{"d_model": 320, "moe_layers": [0, 1, 2, 3, 4, 5, 6, 7, 8, 9, 10, 11, 12, 13], "normalize_top_k": false, "shared_expert_gate": true, "optimizer": "soap_variant", "steps": 3711}
Below are experts of layer 5 (counted from 0) of a mixture-of-experts language model. Rows are named router (the router's row for the expert), gate (a neuron's input weights, with its number), up (a neuron's input weights, with its number) and show model dimensions 160-239. Each number is 200 + 20 x the weight over its row's rms, rounded and kept within 0 to 999.
After each expert's rows: a language model's description of what the expert responds to. This comes from a sample of Wikipedia text that the model never trained on.

# expert 15
router,193,205,174,212,224,174,166,228,216,239,177,230,223,215,203,175,176,175,216,223,183,211,173,218,214,218,218,226,218,203,211,229,182,237,184,188,195,205,218,197,204,185,175,213,184,203,213,186,216,184,186,208,212,207,180,212,194,174,177,233,169,224,220,188,204,206,213,187,190,218,186,222,180,219,191,233,180,172,183,218
gate0,218,174,173,184,201,164,194,189,194,180,179,172,206,169,181,166,192,176,180,238,247,215,183,205,204,174,211,219,204,196,181,152,202,202,234,190,218,170,226,177,184,218,216,181,204,194,210,190,203,212,223,196,201,201,190,225,197,211,175,175,190,194,241,196,190,212,193,200,176,198,217,213,211,234,202,217,180,194,166,187
up0,188,186,185,174,200,168,192,194,185,192,195,182,205,170,174,178,179,191,180,239,244,225,184,182,208,187,208,221,210,205,193,160,182,200,245,183,211,180,229,180,198,216,212,181,218,185,216,187,205,211,226,180,196,195,180,212,204,208,175,183,172,213,236,176,190,215,185,194,179,197,208,208,226,232,203,215,186,172,163,200
gate1,186,215,236,199,188,167,186,222,191,229,227,178,230,209,213,228,203,219,212,211,157,182,213,207,164,200,213,155,188,202,207,230,195,206,177,199,202,236,219,200,207,177,199,209,203,200,166,207,176,191,179,207,220,167,187,200,220,202,225,194,192,232,179,206,224,192,203,209,186,171,227,176,198,197,201,185,201,203,221,195
up1,188,203,177,230,216,180,176,166,245,195,210,197,177,211,206,214,193,213,211,189,186,168,242,221,227,195,196,182,230,241,205,168,232,194,199,185,165,219,211,177,197,183,173,276,180,201,197,208,202,195,189,161,176,219,213,194,193,198,202,216,180,220,181,218,185,207,202,208,174,182,224,211,196,190,198,151,195,235,225,192
What it handles: Final pieces of personal and place names, especially surname suffixes like -ler, -mann, -son, -berg, -ović, as in Chopin, Carell.

# expert 34
router,183,201,156,199,173,195,167,248,236,207,181,209,211,201,218,180,165,180,196,234,196,213,165,222,230,215,205,220,222,232,216,230,165,222,188,174,199,227,205,176,209,195,200,228,195,211,212,182,233,172,181,203,212,203,165,210,193,181,186,217,168,230,208,190,190,208,217,187,162,210,186,204,170,236,182,207,182,178,188,210
gate0,203,176,200,188,188,176,208,175,189,190,204,172,206,169,205,180,191,171,207,236,209,180,157,211,221,219,209,203,184,198,177,180,200,160,209,177,190,235,186,159,200,246,179,187,216,180,192,195,183,200,176,174,211,209,186,188,187,207,237,180,205,247,172,217,162,162,223,191,221,218,179,186,144,207,211,238,209,188,233,227
up0,193,192,249,195,192,201,233,206,207,193,207,248,188,213,223,203,224,226,228,196,187,218,190,203,184,224,166,208,224,196,207,188,204,233,201,180,177,230,169,174,192,191,229,241,188,211,226,178,198,220,196,199,219,212,208,207,220,187,202,225,214,201,192,219,182,166,198,225,216,195,177,162,208,194,195,224,221,208,197,189
gate1,241,183,231,215,208,217,229,211,203,219,210,234,176,222,212,190,181,222,233,194,193,193,192,166,192,163,213,198,221,184,177,220,173,203,212,175,208,180,222,233,190,198,207,171,219,223,259,183,175,174,209,181,177,199,189,194,193,201,203,191,186,189,208,201,229,230,188,183,186,193,181,193,195,194,216,195,199,170,217,211
up1,207,223,202,193,182,210,199,200,174,193,158,190,194,186,228,177,230,223,199,191,201,203,205,163,159,231,227,208,238,220,194,172,193,184,240,188,166,188,199,186,180,240,218,138,203,200,192,190,215,166,195,199,184,179,200,207,203,176,208,228,208,182,222,208,216,221,179,175,192,190,223,243,242,191,218,181,219,207,184,215
What it handles: Units and nouns after a number, such as 417 metres, 7 km, kg, miles, and set scores in tennis tables.

# expert 48
router,176,192,184,207,189,202,187,213,213,218,187,215,201,207,216,182,181,183,220,215,201,224,174,218,226,209,235,216,233,221,216,227,184,229,181,180,192,214,209,185,210,194,193,211,182,218,218,162,223,172,164,201,183,218,173,230,181,190,180,204,200,206,228,170,215,224,218,172,163,217,189,213,189,223,174,218,179,193,197,229
gate0,169,216,227,190,203,215,202,174,230,146,215,224,184,223,210,185,188,198,218,193,186,207,196,207,205,200,195,191,198,185,234,215,209,202,221,168,217,194,216,191,175,165,186,201,229,193,210,196,232,192,170,186,194,204,192,233,203,206,190,204,209,152,191,190,241,194,200,236,234,169,219,233,197,184,166,208,194,205,161,158
up0,175,207,185,189,189,179,165,193,197,201,225,198,184,204,214,182,173,174,200,191,215,190,194,222,207,203,175,211,219,204,189,196,185,170,214,207,194,210,209,193,213,181,172,208,225,194,227,204,194,195,188,180,196,208,188,251,213,207,152,213,176,198,184,177,204,204,215,214,230,184,204,200,175,180,227,191,192,239,212,207
gate1,163,180,207,186,209,223,172,217,229,148,190,170,189,237,183,199,205,192,177,217,193,235,221,215,186,199,184,212,219,202,176,229,162,211,200,189,217,192,231,159,214,165,221,193,211,179,214,199,175,226,195,157,152,173,194,202,177,225,202,208,189,196,205,214,196,202,215,187,144,192,191,224,214,212,217,183,189,236,186,175
up1,228,183,185,208,195,161,211,187,170,210,198,242,205,184,230,206,198,201,211,186,208,207,186,205,218,179,206,155,189,204,227,178,201,195,183,214,195,203,211,230,201,204,202,210,197,220,210,182,198,190,205,235,220,227,173,194,214,179,185,207,227,228,160,196,207,181,178,180,210,205,200,185,169,198,199,235,220,167,221,237
What it handles: Three-letter country codes and capital-letter abbreviation pieces in sports lists and tables, such as USA, KAZ, GBR, ITA, VEN.

# expert 26
router,188,207,169,227,191,179,206,201,222,213,200,226,220,227,203,149,181,179,201,210,183,220,184,213,217,230,214,224,211,223,221,201,183,222,188,181,181,225,223,206,201,208,195,211,202,219,221,183,245,168,185,221,175,207,209,215,190,184,199,213,192,216,210,184,203,210,224,188,182,229,201,231,201,231,173,219,189,188,193,220
gate0,193,178,189,183,208,208,223,217,177,205,229,215,203,203,220,209,206,202,213,222,202,200,227,202,222,193,232,172,225,204,159,206,208,166,188,208,206,229,202,194,221,217,194,214,206,193,215,187,196,202,183,182,181,228,189,195,170,207,169,196,200,191,215,206,210,212,205,189,178,189,217,222,227,170,197,184,210,162,219,206
up0,197,245,220,235,184,176,216,192,216,210,169,198,186,206,188,199,184,216,198,168,189,223,247,207,207,207,184,238,222,197,234,186,176,200,215,200,176,182,189,216,186,207,213,194,178,233,209,178,172,200,198,177,184,211,231,199,224,130,219,162,205,214,231,205,155,203,223,236,209,216,189,197,198,190,177,201,198,223,180,208
gate1,195,248,179,192,213,173,184,224,247,193,191,220,221,218,197,187,184,190,224,195,211,229,188,205,222,200,224,188,199,207,171,212,212,190,205,219,198,206,215,208,171,216,187,228,195,179,209,220,198,184,200,214,198,187,201,208,177,162,191,248,199,209,218,178,153,172,202,184,183,226,244,206,193,201,214,208,230,201,218,221
up1,197,232,166,197,212,189,212,195,236,220,211,189,213,185,195,187,219,156,197,176,200,232,210,179,221,183,184,214,235,217,222,198,225,191,247,221,212,193,194,184,197,226,221,181,211,208,224,187,214,175,216,203,174,216,209,224,223,183,189,233,201,239,164,233,139,172,194,166,177,254,218,199,200,228,169,217,225,205,209,177
What it handles: Closing quotation marks ending titles in bibliography lists, plus sentence-final periods and taxonomy terms like Phylum and Insecta.

# expert 46
router,193,181,202,221,187,183,191,219,203,219,171,203,207,217,221,196,186,189,202,226,181,212,172,219,210,219,228,220,220,217,220,222,180,213,176,171,187,198,216,188,207,188,202,211,188,223,210,184,225,192,184,199,193,202,197,221,190,169,186,224,186,233,203,188,239,202,207,147,190,227,190,214,182,218,169,220,192,203,197,205
gate0,187,202,184,221,215,163,230,189,174,199,202,162,195,216,202,218,222,179,221,203,179,231,195,233,212,185,182,175,183,176,166,210,177,186,191,184,179,162,212,171,189,204,198,196,214,184,229,181,238,194,207,203,189,202,188,186,230,206,210,229,208,162,209,216,192,181,199,176,216,179,182,196,202,210,185,208,212,204,188,225
up0,204,175,187,206,240,176,221,205,197,196,226,145,201,204,197,210,218,173,227,194,162,220,178,247,209,175,183,142,200,210,159,243,189,191,156,214,176,188,211,173,209,202,203,193,221,185,218,204,221,219,210,209,189,205,188,199,221,228,208,216,198,154,224,217,196,183,207,186,217,193,173,197,188,206,194,218,220,205,170,193
gate1,206,216,166,217,180,218,183,203,152,191,196,233,181,181,169,187,162,192,205,214,220,202,223,181,186,187,199,201,204,193,226,221,196,184,183,207,154,225,191,172,219,198,250,188,186,207,210,175,214,177,217,198,227,212,209,197,155,181,210,182,197,229,246,174,243,201,189,213,210,177,198,194,188,172,201,207,225,204,202,188
up1,244,183,158,205,201,195,190,155,198,198,211,229,212,189,180,221,179,236,235,222,226,214,206,169,197,174,206,190,243,175,156,175,229,208,199,186,203,172,203,198,210,247,195,181,167,178,215,196,186,188,211,210,200,177,178,227,207,191,190,207,205,219,226,156,205,198,190,199,181,221,224,246,172,189,207,194,196,216,204,167
What it handles: Single capital letters beginning a word, name or acronym, such as initials, section titles and brand names like Fiat.

# expert 56
router,191,163,183,212,195,182,202,238,234,229,179,208,222,225,203,176,183,190,212,207,191,208,179,223,210,212,202,205,218,217,225,224,161,247,165,183,188,214,213,180,206,197,205,230,185,215,213,173,226,195,177,208,192,223,188,217,186,204,182,209,190,214,216,176,196,218,219,179,196,194,194,205,156,232,173,224,172,187,173,222
gate0,223,184,213,205,232,193,150,198,201,188,233,194,200,215,173,198,171,187,187,226,203,205,212,202,181,193,178,206,215,206,185,211,178,202,173,225,191,209,197,176,192,208,176,283,216,203,202,188,198,185,175,219,189,193,222,201,212,224,179,195,202,164,187,223,209,232,221,217,206,193,195,163,160,203,203,182,234,195,197,206
up0,178,227,201,197,197,225,236,185,198,211,182,206,189,182,238,164,228,217,212,171,190,197,200,214,202,224,223,185,202,194,201,203,224,198,209,181,227,207,220,234,209,200,186,148,180,185,204,189,199,212,220,192,192,215,208,206,195,203,239,195,188,225,197,174,191,174,174,196,194,214,196,232,224,188,174,204,164,230,210,212
gate1,191,165,193,192,201,205,222,183,201,234,225,218,219,187,205,170,205,209,209,206,149,208,159,208,220,230,249,193,217,206,197,220,223,176,179,199,199,195,207,200,195,183,204,181,196,192,207,204,199,210,187,189,202,197,183,210,199,191,208,216,182,195,163,183,211,201,215,221,208,199,183,250,219,180,178,201,174,192,181,201
up1,186,203,173,192,189,184,235,231,173,233,152,183,176,204,180,187,193,191,201,194,235,211,201,184,239,159,211,210,220,198,231,199,208,214,213,208,186,172,201,233,203,210,225,169,195,203,212,234,180,195,205,191,169,220,177,188,238,195,205,219,226,157,176,172,174,179,197,177,211,192,171,185,194,223,210,198,191,208,187,230
What it handles: Short first names or opening word pieces of personal and proper names in lists and tables, e.g. Al, Bob, Mark, Pir.

# expert 57
router,169,202,137,212,207,192,199,215,205,204,204,196,200,223,223,175,185,180,186,224,154,220,193,218,225,205,197,237,210,232,210,210,185,221,190,184,188,235,223,195,234,171,188,200,193,205,222,198,227,187,175,208,164,242,184,223,176,195,179,216,190,214,220,197,193,209,218,209,172,202,181,198,206,241,190,205,176,178,179,207
gate0,216,187,164,162,217,239,153,202,206,197,194,226,226,199,226,212,188,173,227,219,204,201,200,189,191,187,166,231,199,232,209,204,161,203,206,183,206,192,233,177,174,166,195,218,196,227,177,180,214,196,234,207,228,175,172,203,195,215,209,231,211,195,162,188,199,189,216,218,175,195,213,174,197,211,193,162,179,174,178,177
up0,209,188,161,165,218,238,170,200,214,200,201,220,230,195,210,203,208,187,230,218,209,191,209,178,201,190,165,241,202,240,197,201,174,215,215,194,203,186,226,185,173,164,215,218,203,229,183,183,224,190,219,187,218,165,170,204,199,224,179,243,209,180,163,180,182,197,208,228,173,218,195,182,219,213,196,161,197,179,169,158
gate1,213,214,182,186,197,222,192,192,200,186,219,227,148,204,218,182,233,210,175,180,199,214,167,216,198,201,193,225,221,213,172,170,204,182,227,243,182,208,212,201,204,187,193,197,198,208,204,210,267,191,238,158,178,213,198,199,150,222,184,237,195,203,191,187,205,218,204,214,220,219,182,186,209,205,200,168,196,183,217,188
up1,209,218,184,178,191,215,198,194,193,171,208,212,155,221,214,193,224,197,166,177,191,224,179,222,202,186,204,225,226,210,191,165,204,191,228,239,178,212,203,208,213,190,187,188,205,211,209,209,269,185,234,164,177,217,201,209,158,224,174,233,182,196,179,178,200,223,184,213,204,219,183,204,211,184,190,161,196,191,205,184
What it handles: Nouns naming measures in stats and infobox labels, such as batting average, world record, league total, Turnout, density.

# expert 4
router,170,172,167,213,198,181,180,213,208,216,201,203,214,216,212,184,170,181,194,231,207,222,197,236,224,227,217,226,204,229,208,215,188,202,195,185,179,214,212,191,239,197,178,221,194,213,200,179,200,160,178,224,191,208,183,218,156,196,181,228,183,220,214,169,209,202,229,173,166,187,196,209,189,241,201,210,204,198,200,215
gate0,234,159,194,179,211,213,208,235,202,189,191,197,197,217,196,208,194,164,161,233,214,189,229,193,209,209,205,236,234,241,180,195,182,199,182,178,207,199,236,169,238,219,241,195,198,220,207,189,179,194,177,185,207,187,200,182,212,204,173,225,241,162,181,214,177,177,215,168,183,207,193,184,203,202,221,206,203,194,179,165
up0,155,216,218,226,189,196,184,182,196,218,210,191,189,184,201,178,210,209,227,176,191,215,167,191,168,194,192,178,178,149,241,222,230,169,227,213,198,203,168,231,172,195,157,195,204,180,198,222,218,208,233,219,181,213,203,220,189,209,221,177,178,248,218,200,223,237,198,198,205,212,192,222,198,203,199,210,205,216,218,207
gate1,173,166,226,191,191,220,173,227,209,248,204,190,174,201,198,184,181,176,186,182,205,199,199,229,221,176,201,279,188,190,193,195,250,170,196,205,213,228,204,165,234,223,224,227,209,193,199,222,194,197,188,213,204,181,197,220,200,199,179,222,190,211,202,199,169,230,226,210,180,200,187,181,219,170,199,198,185,220,210,225
up1,172,175,210,170,183,218,186,220,203,235,200,200,149,198,205,163,182,188,190,166,190,195,203,215,217,172,189,275,174,180,206,205,224,178,216,204,214,229,200,175,245,219,227,216,227,201,202,208,195,193,187,208,212,170,199,194,176,190,180,234,205,201,206,206,157,248,211,214,172,212,176,180,197,164,195,192,200,230,223,226
What it handles: Nouns naming organizations, groups or roles after a descriptive modifier, such as media company, health groups, course instructor.

# expert 14
router,185,191,156,206,217,212,174,227,254,212,195,202,216,222,206,186,190,178,201,214,170,215,197,223,228,202,216,224,233,237,201,212,160,215,192,192,193,215,228,195,214,179,174,216,182,230,220,184,200,193,184,209,183,211,173,186,183,188,173,231,180,219,214,175,212,219,205,194,188,204,194,202,192,227,186,222,186,163,188,190
gate0,218,201,222,219,169,187,152,215,228,195,245,166,227,213,188,220,212,195,216,185,202,205,209,189,253,221,257,193,223,239,183,202,172,209,165,212,198,218,228,214,190,218,174,207,204,194,228,175,194,214,207,187,218,197,188,159,202,225,207,207,182,224,181,167,207,215,181,196,226,190,198,238,197,258,215,211,152,169,216,192
up0,195,195,220,201,183,190,155,219,224,192,244,158,208,223,189,217,218,192,205,191,186,207,206,195,245,210,250,179,220,246,205,209,157,212,163,217,215,218,221,207,207,204,169,196,213,176,235,192,181,214,214,195,201,196,208,169,194,228,217,238,179,217,183,181,211,207,182,196,235,174,195,227,201,249,212,207,166,171,217,190
gate1,186,202,200,175,207,239,173,197,173,188,192,210,229,203,194,168,214,212,205,220,181,200,232,206,214,197,213,194,215,218,198,185,216,202,224,213,212,190,236,191,174,164,233,210,192,212,159,189,230,164,180,189,211,215,258,194,189,221,220,190,195,222,232,228,222,223,179,234,223,161,201,231,208,203,190,207,208,174,190,227
up1,205,206,201,236,189,181,221,215,242,253,201,202,188,213,173,240,169,195,218,210,213,216,187,199,206,200,207,213,202,242,210,227,182,188,168,173,200,214,172,217,189,220,194,223,188,197,187,182,205,208,197,198,185,190,145,208,207,208,190,217,206,207,167,134,195,171,187,180,203,211,181,192,195,211,187,167,183,200,226,178
What it handles: Nouns for games, films, albums, seasons and other works or activities after the, a or a possessive, e.g. film, game, album, season.

# expert 33
router,195,193,189,215,184,167,221,230,225,223,173,229,213,210,226,188,179,191,222,204,191,201,181,226,210,223,223,211,208,215,204,213,165,249,186,199,190,205,226,191,226,186,154,211,197,231,232,189,199,182,191,235,193,221,192,193,191,165,183,226,185,195,209,200,188,213,202,163,183,198,185,213,194,207,173,221,181,179,171,201
gate0,193,195,171,208,170,179,233,215,175,188,169,213,250,247,206,192,200,233,205,184,193,168,229,220,187,199,183,199,206,184,199,178,176,213,216,169,211,184,181,197,197,199,197,184,198,220,205,195,179,199,225,239,190,212,181,169,189,161,192,207,211,201,173,220,225,204,164,169,221,179,198,186,184,229,218,231,190,172,204,199
up0,201,212,180,203,169,203,235,223,179,215,181,224,214,246,201,199,192,222,217,199,186,165,217,211,199,173,187,207,199,180,187,181,175,204,224,197,212,185,189,188,186,189,198,201,223,203,226,180,176,208,242,234,213,175,181,180,185,171,174,210,199,197,184,206,228,213,175,178,218,206,219,197,155,223,222,207,172,193,215,211
gate1,191,160,193,222,212,181,207,178,186,159,176,224,181,184,202,208,215,181,201,179,199,176,186,218,197,245,212,204,183,212,222,162,164,220,224,198,204,223,214,204,210,210,182,196,173,219,201,193,212,212,197,226,202,185,245,168,203,172,193,228,206,193,190,209,187,172,195,223,194,175,185,178,225,194,171,233,181,195,184,163
up1,181,163,189,220,205,208,205,182,174,184,191,230,148,191,201,229,203,192,207,201,194,181,172,214,204,214,220,212,176,212,216,169,180,200,235,197,190,223,205,216,211,219,181,223,180,200,206,215,215,211,201,221,224,172,223,168,191,190,187,216,200,193,200,189,193,204,216,221,213,182,182,161,207,182,200,197,167,225,185,200
What it handles: Four-digit years, mostly 1900s–2000s, in parentheses, citations, career spans and dated lists, such as (1907), Mariners (1991–1992).

# expert 11
router,190,193,176,222,198,186,206,228,232,215,183,220,218,219,198,176,173,182,228,222,188,216,178,210,234,222,220,208,211,211,212,218,171,229,181,181,179,217,219,176,209,168,184,221,189,206,219,180,225,186,175,229,190,214,189,209,197,180,186,228,184,226,221,181,197,224,211,171,172,211,186,209,178,222,171,217,179,190,180,221
gate0,198,207,199,235,198,200,209,192,202,210,202,204,232,253,156,202,201,205,203,214,204,213,206,177,190,233,171,195,219,195,183,226,188,222,194,193,199,221,209,164,175,169,222,212,183,195,211,181,204,172,197,224,180,169,207,214,244,176,178,201,223,239,207,180,217,195,185,217,175,209,214,202,218,198,175,161,219,226,208,185
up0,198,168,196,192,166,217,175,219,203,168,178,199,164,168,213,187,200,203,177,194,213,201,189,236,194,178,186,205,192,197,208,205,207,192,209,203,194,172,182,214,240,220,185,196,199,213,197,210,196,190,215,183,235,223,202,210,179,208,201,215,193,171,194,239,167,224,223,192,195,170,185,160,198,185,205,250,199,197,194,198
gate1,217,235,176,223,240,154,173,214,195,165,245,207,230,186,175,194,196,184,160,187,192,177,187,207,230,202,210,199,222,189,160,172,196,180,147,211,223,198,176,216,230,213,214,189,253,214,218,204,238,202,172,166,198,194,198,213,193,200,189,221,218,180,211,196,212,196,181,215,142,180,246,204,217,201,179,185,184,158,178,204
up1,187,231,161,213,228,176,158,218,223,217,227,222,217,187,165,190,193,183,175,167,188,206,208,222,221,180,206,226,190,210,186,184,191,184,158,214,218,216,188,220,226,209,186,206,240,195,200,205,251,176,203,190,213,206,198,189,203,215,158,220,208,205,233,208,198,216,156,243,171,183,251,200,190,219,173,187,186,182,207,194
What it handles: Degree signs in coordinates, plus scattered tokens in tables and proper names, such as °, lead roles, thousands commas.

# expert 42
router,183,198,179,214,192,184,197,222,227,213,189,222,214,218,213,181,198,183,216,215,184,208,188,201,216,207,206,219,208,221,213,221,162,218,188,174,180,233,225,187,221,187,171,222,188,224,215,177,221,181,171,221,180,210,177,221,181,186,189,219,168,217,220,193,213,219,210,172,173,230,183,218,172,222,176,209,192,188,190,221
gate0,209,152,209,206,176,200,197,202,230,209,219,183,212,204,224,200,209,184,157,185,199,224,213,200,170,244,222,170,167,241,218,228,196,193,174,194,204,237,197,188,207,193,175,226,214,199,197,224,190,209,232,204,211,215,213,198,187,216,241,200,190,181,214,187,211,206,209,225,219,194,189,221,170,196,205,183,199,171,198,175
up0,215,226,211,209,196,181,199,212,170,209,186,191,207,200,173,193,204,216,236,202,217,179,176,229,207,188,185,212,235,180,168,149,176,196,218,204,181,181,206,205,201,207,212,162,186,204,194,188,227,201,191,176,216,213,188,189,231,182,156,185,206,207,170,198,197,186,191,189,187,217,191,182,245,202,200,191,220,226,202,200
gate1,199,194,219,219,177,216,222,176,216,193,216,174,202,201,192,187,213,164,171,243,195,225,203,210,224,176,204,232,194,163,237,205,198,191,180,167,189,194,203,223,197,232,172,202,185,184,183,167,186,187,189,192,162,229,184,209,205,196,212,221,169,173,201,199,175,187,220,186,223,214,191,184,229,206,183,192,193,189,192,189
up1,165,220,156,220,191,188,175,160,206,184,229,187,173,160,190,172,181,192,169,192,224,230,221,190,170,191,180,210,225,189,205,165,222,186,228,183,206,180,234,241,198,188,179,195,176,179,198,197,214,211,204,177,210,206,200,206,157,212,198,189,214,204,230,237,205,192,172,178,187,220,227,241,202,213,203,184,224,225,169,213
What it handles: Tokens in geography and date slots, such as located at (, degree signs in coordinates, January, born; also the, a, periods.

# expert 60
router,178,209,169,223,196,197,178,190,202,222,199,230,219,219,231,190,198,184,228,245,179,213,176,222,200,205,218,212,235,225,204,211,173,197,195,186,175,209,220,188,201,184,199,214,201,219,197,178,211,189,195,207,176,223,163,225,167,191,199,225,188,200,208,199,197,214,218,156,205,201,156,215,161,208,162,213,195,194,196,206
gate0,169,165,203,202,193,172,226,193,191,205,182,219,190,215,209,162,195,220,195,181,221,208,171,215,193,180,208,178,176,214,182,194,191,207,209,212,206,203,197,156,223,181,190,236,192,198,198,218,195,220,209,162,175,206,235,206,194,214,234,165,161,216,192,202,192,219,186,166,184,181,184,209,193,183,183,218,189,204,232,270
up0,190,172,210,208,203,203,247,194,172,208,192,216,199,213,197,162,204,227,183,168,193,189,177,201,211,187,207,206,193,194,173,165,202,170,217,234,184,196,201,171,213,176,223,227,183,191,213,241,202,216,206,143,142,213,228,205,208,218,228,178,175,211,173,216,204,196,164,164,194,177,167,201,188,195,164,199,189,205,223,250
gate1,200,174,187,195,213,226,198,225,219,193,187,227,181,238,216,200,176,242,194,219,187,196,219,215,201,240,221,197,201,193,220,184,208,218,186,184,199,184,212,196,194,169,209,227,187,215,185,174,185,209,177,161,197,202,210,194,205,196,207,233,200,206,183,198,215,195,212,189,196,201,189,142,192,184,166,159,210,183,208,173
up1,190,222,238,192,192,160,223,196,203,199,210,175,210,178,190,203,225,174,218,192,206,189,193,194,213,184,201,211,195,204,185,207,188,192,222,212,212,225,192,211,210,216,180,180,217,173,229,235,217,224,213,224,192,201,177,202,217,200,205,167,187,208,225,180,176,208,201,208,208,194,201,257,206,228,237,242,192,204,198,227
What it handles: Column headers and pipe cells in wiki tables, such as Votes, Candidate, %, Pos, Club, Nationality, Ref., Length.

# expert 3
router,191,198,197,227,198,168,195,211,210,199,186,223,235,213,213,167,176,192,212,218,180,218,191,214,223,272,215,216,226,224,193,220,178,222,195,168,186,189,218,190,226,193,184,223,182,206,235,186,215,179,183,223,206,226,187,200,195,144,208,219,190,221,202,178,203,185,195,201,179,219,160,235,203,209,184,225,194,191,202,207
gate0,199,216,170,207,202,190,157,226,205,214,189,211,208,224,224,193,215,209,236,177,205,198,182,217,195,212,253,217,242,189,219,158,202,174,214,206,204,232,210,216,209,232,172,249,193,170,238,171,211,207,148,220,183,197,219,194,217,182,212,200,173,239,218,215,215,167,185,176,183,155,200,206,205,191,172,216,202,195,234,190
up0,208,211,213,201,214,190,230,164,218,210,225,211,175,177,174,194,166,188,178,227,216,216,220,190,202,169,137,176,176,225,186,236,214,207,194,184,199,159,197,185,202,193,224,177,198,231,160,206,193,194,227,186,200,217,188,216,204,212,172,207,223,179,220,189,194,252,204,236,216,224,211,186,184,231,196,182,181,218,157,222
gate1,189,204,192,199,187,201,191,166,159,149,214,184,207,195,194,165,182,221,209,228,170,192,217,176,242,226,212,224,205,207,212,197,209,203,206,178,221,158,206,201,224,185,211,200,182,200,233,222,221,191,203,166,175,196,193,199,191,196,211,190,209,166,221,188,199,150,191,174,195,215,234,222,213,198,213,216,182,201,197,176
up1,212,199,200,210,209,206,203,245,227,237,188,203,199,199,208,238,216,190,185,167,222,221,187,228,169,182,194,175,191,187,191,211,194,195,195,230,171,251,182,203,175,207,198,213,218,201,172,179,185,220,201,234,224,204,220,212,198,192,200,212,192,224,190,224,192,252,204,220,197,185,173,170,185,206,190,179,210,201,213,231
What it handles: Years and round counts in running prose after in, late, born or over, such as 1875, 400, century, million.

# expert 10
router,185,215,186,217,193,182,192,215,222,205,164,233,212,209,225,169,187,188,214,204,180,207,177,233,210,223,208,217,210,216,205,214,178,238,190,182,182,206,229,193,216,198,186,204,194,203,228,204,207,188,179,231,175,213,191,201,193,193,175,211,183,219,205,198,185,232,214,159,197,194,174,225,200,212,171,225,176,179,184,218
gate0,224,199,198,177,195,194,200,199,197,170,163,208,234,199,184,198,209,208,199,203,223,173,225,213,167,212,217,226,173,219,215,178,184,242,193,184,198,196,229,194,244,221,190,175,204,223,207,195,160,168,211,227,192,189,203,202,215,179,174,208,189,186,167,234,200,227,209,183,199,184,194,174,211,218,211,217,178,170,194,185
up0,182,190,181,182,185,211,202,191,213,206,213,203,174,172,163,225,180,223,191,217,220,183,232,204,180,168,230,214,175,202,197,220,226,218,229,211,186,189,216,202,241,245,216,227,239,196,199,237,185,149,211,178,217,178,186,224,182,194,181,204,230,156,170,197,215,211,228,210,194,203,217,166,185,197,227,179,174,197,201,184
gate1,180,177,212,191,184,245,164,223,172,154,224,229,229,195,195,174,180,179,195,164,200,211,198,207,212,205,178,194,195,176,223,206,213,189,209,175,210,209,195,199,220,179,166,187,198,191,201,192,196,185,215,227,181,214,197,187,210,185,214,180,197,166,234,199,217,221,194,187,198,193,168,188,210,166,177,221,217,166,189,190
up1,181,218,151,203,215,202,227,180,212,227,190,185,190,197,210,216,212,196,186,219,191,213,205,197,193,185,193,216,180,226,158,195,197,186,208,228,223,206,217,211,178,181,239,200,190,189,191,185,229,220,180,164,192,185,200,237,211,198,195,236,215,223,150,183,203,203,201,242,204,226,185,177,180,223,192,193,199,229,229,218
What it handles: Four-digit years, mostly 2008–2025, in tables, date ranges and citations, plus other numbers in statistics tables.

# expert 2
router,183,202,160,212,203,177,196,225,230,216,184,220,210,205,194,173,181,179,218,222,184,219,170,209,225,221,211,221,208,221,221,224,179,228,185,194,184,216,216,190,222,188,196,227,185,211,216,183,227,187,173,228,188,220,185,214,185,183,177,219,179,228,229,184,213,221,229,159,183,218,188,225,177,230,175,225,178,188,189,224
gate0,194,204,229,181,238,229,213,169,176,204,206,196,172,206,187,195,212,220,213,206,191,219,178,200,206,179,245,208,190,186,222,182,183,204,189,216,193,221,239,162,180,204,174,186,214,204,176,198,221,205,212,196,228,204,186,206,160,192,198,185,193,215,210,186,246,203,181,223,192,213,224,163,227,208,175,200,183,204,225,204
up0,214,226,169,210,189,173,236,229,200,200,187,201,187,196,211,206,212,168,201,196,186,173,200,197,189,224,157,191,219,226,176,189,193,203,179,182,226,191,210,238,226,174,215,201,184,176,200,193,180,205,223,198,187,220,198,199,225,218,224,193,224,161,170,222,144,225,226,177,204,198,193,225,187,210,206,193,197,196,196,194
gate1,205,185,209,214,216,189,188,208,207,174,193,200,219,201,202,222,167,247,224,188,174,199,211,190,194,202,184,223,188,209,196,194,188,222,193,179,248,195,237,197,183,206,207,171,225,188,197,204,206,186,202,216,188,183,181,208,184,197,142,182,199,183,174,150,242,204,168,183,215,197,174,212,172,221,181,190,225,198,175,167
up1,186,206,188,205,181,201,200,186,185,225,206,187,184,194,212,192,221,180,165,210,219,218,215,211,203,207,220,196,211,188,203,202,193,170,208,200,158,166,179,186,202,204,207,212,160,210,199,199,212,228,195,207,221,200,231,181,191,225,240,204,175,213,230,240,176,202,223,212,180,206,213,208,222,180,201,212,193,213,215,241
What it handles: Decimal points, digits and dashes inside number-heavy tables, plus scattered first word pieces of names and titles, e.g. 23.7, −2.3, 1,045.